config.yaml
num_hidden_layers: 10
hidden_size: 448
n_experts: 20
experts_per_token: 2
d_expert: 176
d_shared_expert: 0
hidden_act: "gelu"
moe_layers: [0, 1, 2, 3, 4, 5, 6, 7, 8, 9]
router_score: "softmax"
normalize_top_k: true
routed_scale: 1.5
balance_loss: 0.000593
balance_bias: true
router_cosine_scale: 10.0
init_std_router: 0.0171
lr_router: 0.000548
num_attention_heads: 7
num_key_value_heads: 7
head_dim: 64
vocab_size: 16384
norm: "layernorm"
norm_place: "pre"
norm_eps: 1e-05
positions: "learned"
qk_norm: false
attn_scale: 0.125
tie_word_embeddings: true
parallel_block: false
init: "normal"
init_std_qkv: 0.0231
init_std_o: 0.00516
init_std_up: 0.0231
init_std_down: 0.00516
optimizer: "adam_variant"
learning_rate: 0.00086
lr_mult_up: 0.743
beta1: 0.9
lr_head: 0.00887
max_grad_norm: 1.0
warmup_steps: 544
schedule: "wsd"
decay_fraction: 0.786
decay_shape: "linear"
final_lr_fraction: 0.0
batch_tokens: 65536
max_seq_len: 1024
doc_mask: false
train_tokens: 377100000
max_steps: 5755
dataset: "wikipedia_en"
Below are experts of layer 4 (counted from 0) of a mixture-of-experts language model. Rows are named router (the router's row for the expert), up (a neuron's input weights, with its number), down (a neuron's output weights, with its number) and show model dimensions 0-223. Each number is 128 + 24 x the weight over its row's rms, rounded and kept within 0 to 255.
Before each expert's rows: "mostly gets" lists some tokens that are sent to it at least half of the time. This comes from a sample of Wikipedia text that the model never trained on.

# expert 0
mostly gets: " de", " al", " e", " Me", " Re", " pre"
router [127 111 139 117 120 145 114 137 102 151 150 108 186 106  78 115 127 137 141 144 122 133 129 131 162 143 127 122 129  96 141 191 119 165 128 123 153 139 135 127 125 130 118 129 122 120 130 106 147 110 151 181 101 131 103 124 163  98 131 142  71 116 149 171 157 122 125 162 135 110 184  91 127 100 129 126 134 136 124 123 117 137 134 106 110 124  91 140 127 122  89 150 138  95 129 170 165 129 114 134 145 132 132 122  90  92 164 129 134 129 128 118 153 112 110 143 137  84 134 115 151 139  90  90 130 117 109  88 117 129 122 147 138  91 136  60 150 114 120 204 101 111  74 153 106 162 136 106 130 135 142 118 157 102  75 143 134 109 121 130 129 163 124 103 134 118 151 131 115 183 137 127  90 122 110 103 125 111 169 104  73 128 128 122 124 111 127 111 173 129 108 117 173 135 131 104 144 141 134 143 128 118 136 105 143 132 213 132 149 123 127 134 114 117 120 142 158  99 109  69 121 154 100 166]
up0 [147 148  85  99 166 139 158 156  97 141 141 132 165 118  98 150 118 130  99 145 118 138 148  81 129 133 116 148 120 106 127 172 118 110 113 113 161 158  87 102 165 104 143 162 146 102 103 144 138  98 158 115 114 163 111 142 158 114 111 165 106 120 149 163 123  94 168 136 123 161 114 147 110 111 127 171 120 147 106  91 101 141 120 113 160 153 144 114 119 116 124  95 128 136  98 121 181 114 137 164 118 115 138 119 104 140 144 125 110 141 121 140 139 116 135 135 134 126 123 162 100 151 123 148  96 145 164 113 131 158  75 133 122 170 143 145 123 137 111 138 136  93 146 118 139 159  97 154 117 149 185 163 171 179 138 156 125 153 121 180 124 159 168 128 173 154 120 130 115 100  97 137 149 123 146 132 144 146 147 107 113 131 116 143 103 139 100 123 144  69 119 148 192 141 142 124 107 101 146 102 129 129 109 145  88 139 129 113  91 107 117 152 173 133 141 163 119 174 152 115 124 108 159 198]
down0 [174 105  76 120 131 135  56 120 166 120 123  90 155 108 124 128 146 177 122 153  96 104 132 108 136 141 128 112 157 138 115 149 142 118 123 135 117 129  75 157 140 170 157 149 130  95 101 166 139 113 121 128 100 117 159 147 152 163 136 128 113 121 142 123 126 116 163 153 117 158 105  93 108 125 129 139 163 127  97 167  88 114 135 166 134 120 153 133 109 162 145 146 126 154 123 138 133 131 108 111 129 118 133 115 136 155 160 154 137 131 155  93 157 144 142  91 157 104 120 132 114 112 129 132 129 123 145  96 152 118 108 133  96 162 167 120  82 171 117 137 135  84 142 186 169 112 133 180 151 167 110 146 129 168  92  99 104 164  94 143 126 108 132 126 140 118  91  95  86  74 137 147 148 168  92 129 132 101 138 115 149 145  72 109 152 151 144 148 168 126 102 159 111 143 153 108 145 151 146 135 129 138 169 126 139 109 101 132 131 127 132 134 132 121 120 123 114 211  96 172 137 117 133 128]

# expert 13
mostly gets: "ation", "or", "al", "ian", "e", "ations"
router [117 128 109 137 127 139  94 139 146 115 143 133 101 119 217 129  75 116 152 139 128 125 129 143 107 157 127 129 128 185  90 104 149 108 129 125 147 158 156 167 156 159 131 137 127 115 138 126 115 186 107 165 116 136 102  95 117 137 126 104 126 183 110 126  81 112 115 136 131 127 119 141 122 163  91 124 124 107 127 153 138 109 125 177 141 123 158 126  88  88 115 118 107 164 131 109 102 127 172 117 152 135 101 179 147 106  98 124 129 118 154 125 109 116 144 109 113 110 138 122 126 106 113 160 131 164 101 101  84 129 104 149 185 131  63 126 155 102 171 101 138 152 132 165 103 120 121 102  96  95 114 140 102 119  91 110  91 155 167  82 128 102 156 103 131 135 126 130 108  95 130 128 145  86 160 174 131 139 136 135 109 101 128 129 123 113 116 126  79 128 135 112  95 130  93 131 146 113 123  95 128 140 176 131 123 138 117 118 161 117 127 147 110 119 109 130 164 121 160 179 194 144  63 152]
up0 [158 141 117 130 137 119 130 103  97 112 151 115 176 134  97 161 109 133 103 127 139 109  97 147 117 140  96 106 108 122 122 156 149 145 127 131 125 116 132 176 173 148 159 133 131 113 118 170 127 131  91  97 132 130 142  91 112  94 133 166 163 121 114 119  69 125  92 145 116 112  95 146 111 139 105 124 106 144 116 166 152 124  96 119  46 111 143 126 109  70 175  97 125 119  88 112 136 124 112 117 162 143 142 130 119 172 134 118  88 137 121 135 163 130 152 120 101 111 138 167 112 115 147 149 155 132 160 101  71 147 161 117 125 139  87 120 163 150 128  80 104 162 176  94 123 123 102 155 151 135 119 121  99 120 122 125 143 102 148 128 123 158  73 137 133 156 141 123 105 100 138 120  87 116 103 166 167 112 149 145 154 139 122 124 103 122 106 109 150 123  78 160  97 111 148 118 106 119 155  82 112 117 146 126  99 150 117 150 136 116 128 149 144 171 112 124 111 156 135 114 189 151 119 143]
down0 [114 125 114 166 133  97 141  99 102 121  85 168 148 142  71 113  99 163 130 117 125  85 123 173 153 135 107 112 148 114 143 127 130 112 109 141 129 128 142 120 119 129 141 121 117 118 177  93 140 113 168 120 129 134 134 119 104 162 121 122 140 109 166 143 115 143 182 149 153 141 156 156 111 119 103 119 144 115 144  87 119 122 138 129 161 177 177 100  86 181 163 133 180 110  95 150 117 140 145 113 119 156 118  89 128 108 117 121 140 106 138 156  94 154  88 131 139 174 129  78 123  96 150 122 126 116 127 103 162 130 133 120  70 148 138 152 152  94 104 134 105 139  94  94 164 125 114 116  84 130 135 144 106 161 130 143 127  99 155 122 117 147  65 138 152 121 121 153 161 171 111 143 132 150 146 124 119 115 137 110 138 120 101 136 154 156 116 106 124 154 156 126 165 140  97 104 161 116 105 165 133 165 114  91 122 106 125 136 111 135 102 137 110 145 150 148 119 160  96  57 114 107 165 106]

# expert 17
mostly gets: " was", " it", " has", " not", " are", " also"
router [165 142 119  93 119 108 129 141 111 122 133 111  96 113  67 115 164 119 129  89 117 130 128 137 153 127 128 125 133 150  93 155 129 149 128 114 159  97  82 151 137 107 155 129 140 135 115 140 142 112 171  99 130 128 141 134 113 102 128 106 179 125 118 145 153 128  74 118 114 100  98 139 130 119 109 123 134 139 135 186 133 111 126 102 176 131  85 139 152 119 145 154 139 121 142  90 162 126 139 142 107 135 140 120  70  88 159 143 129  74  79 127 152 125 115 133 101 155 140 134 150 153 201 127 151  89 115 116 149 128 115 131  74 140 138 145 119 108  95 125 132 155  93 150 104 149 131 124 123 113  96 143 108 103 131 110 152 128 107 171 128 106 132  86 130 163 143 129 123 122 129 128 132 131 128 138 129 144 155 122 156  89 128 119 130 127 142 146 178 100 159 117 136 147 122 141 121  98 166 130 128 180 171 109 155  71 102 142 136 177 128 119 106 131 154 132 115 159 111 129 118 158 146  82]
up0 [129 168 111 109 160 125 105 121 147 114 125 137  91 114 162 115 119 163 134 146 142 137 111  92 121 127 129 117 156  78 119  95 127 131 144 132 152  80 159 122  99 135 101 133 122 138 154 119 148 177 126  99  75 136 143 139 110 182 115  99 113 160 179  93 146 124 125  95 120 144 137 134 169 148 110 127 113 106 142 102 152 143 158  52 127 132 138  92 149 135 141  73 128 138 111 165 105 129 143 101 113 110 119 172 167 132 137 137 111 131  98 164 122  88 111 162 154 117 104 111 136 109 108 141 171 122  92 187 160 126 135 163 123 138 134 109 142 122 120 153 128 140 121 127 153 126 120 115 151 179 138 196 106 144 128 128 127 112 158 118 132 126 129 176  82 152 197 155 157 135 174 123 115 166 113 101 128 128  94 130 114 120 160 130 132 123  76 142 139 130 143 152 102 159 123 124  89 134 148 149 131 115 141 129 127 136 170 160 144 120 137 107 123 104  72 144  94 142 137 145 103 110 127 119]
down0 [103  98 144 150 124  88  91 124 137 109 113  88 135 110  95 129 107 124  94 166  82 136 111 121  94 152 136 120 158 113 114 138  78 144 104 175 128 140 124 146  96 134 134 112 148 113 159 130 124 130  97 163 142 104 111 132 114 160 123 103 132 149 128 131 124 106 149 150 146 137 105 132 124 122 146 111 151 159 104 142 122 137 136 134 152 146 142 105  79  87  98 121 155 152 122 135 140 137  52 120 116 151 117 120 138 106 144 169 142 130 164 130 134 136 113 125 125 116 171 133 130  85 144 118 105  87 118 130 128  94 177 143  80 127 143  91 138 108 184 126 164 135 117 132 143 124 113 118 128 125 122 164 116 116 161 114 119 102 109 146 120 126 117 161 104 146 143 130 161 123 108 128 105 143 152 142 132 151 175 158 132 104 128 141 137 110  97  91  93 119 112 118 130  99 172  88 166 147 121 106 133 164  79 118 161 147 121 111 137  98 125 138 156 137 164 113 130 174 136 128 124 137 152 146]

# expert 18
mostly gets: " for", " of", " by", " as", " the", " with"
router [148 134 150 136 142 100 113 132 121 122 179 140 138 131  63 132 129 116 102 126 152 150 128 119 118 148 127 130 145 140 125 148 132 147 128  83 146 182 131 102 146 161 123 123 156 133 125 115 115 118 144 106 107 126  81  98 135 127 129 160 149 153 128 102 150 133 181  97 139 167  88 146  99 147 103 117  95 138 153 142 152 116 128 135 130 147 134 166 180 111 154 117  82 147 118 116 109 128 130 129  88 134  83 137 126 156 130 143 114 138 159 153  83 122 130 146 140 166 105 123 146 142 180 128 126 124 105 126  95 127 138  92  84 137 142 189 161 106 126 136 131 133 112 135 132 170 136 140 102 111 156 145  94 139 121 153 103 157 145  99 128 135 110 127 161  97 151 124 102 130  81 128 120 103 124 120 128 115 108 123 163 104 128 150 123 135 134 151 103 148 114 122 120 142  82 120 128  96 134 129 128 125 108  82  75 136 126 119 119 111 127 137 173 140 138 129 126 164  84 136 134 156 182 139]
up0 [179  98  89 119 149 114 150 167 121 170 141 137  95  95 162 136 139  99 169 134 135 129 126 126 105 110 110 145 158 135  94 111 121 127 123 133 169 118 142 131 142 139  93 155 138 140 137 127  75 169  83 138 115 141 135 100 143 135 134  97 126 131 137  97 101 169 131 138 110  72 122 159 149 142  91 101 139 119 159 118 172 157 139 150 162 162 159  83 168 113 122 151 148 174 145 157  98 113  92 108 144 110 142 130 105 116 141  70 118 117 134 145 131 148 152 144  74  84  91 143 122 132 136 134 118 169 148 171 157 128 147 121 163 130 125 130  93 165 145 155 126 136 126  95 171  90 164 160 146 105 157  85 126 133 139 113 140 154 121 104 140 122 154 144 149 121 120 119 139 120 163 102  98  93 156 126 123  69 120 151 145 126 147 141 127 127 159 120  89  99 154 151  66 144 156 108 150 122 107 135 113 157 118 146 142 141 107 151 139 137 123 126 137 114 124 119 108 157 149 112 166 122 150 121]
down0 [ 95  94 132  89  81 104  99 118 137 106  80  80 168  92 130 116 133 142 134 120  97 119 174  60 122 154 134 131 139 102 180  85 160  74 116 140 130 127  97 100 121 155 168 111 157 124 129 155 161 156 126 115 112 114 116 134 148  95 133 113 107 125 118 117 160 124 133 132 142 148 122 185 169 123 122 130 146 114 147 177 152 101 137 124 134 136 114  74  86 113 139 139 119  84 131  97 129 130 143 105 136  82  90 161  83  92 129 132 129 154 158  87 149 124 120 101 134 113 108  96 143 107 150 137 136 128 130 106  80 119 147 112 127 124 111 122 157 101 142 150 112 140 125 166 117 131 127 106 125 125 121 120 128  80 122 116 137 137 106 149 121 129 148 113 167 123 119 141 154 132 116 121 148 178 145 131 125 133 158 136  95 143 128 103 148 124 142 158 131 123  74 167 129 121 163 159 125 141  90  80 132 102 117 141 126 115 171 152  90 148 126 115 164 133 123 120 125 113 131 119 147 135 107 128]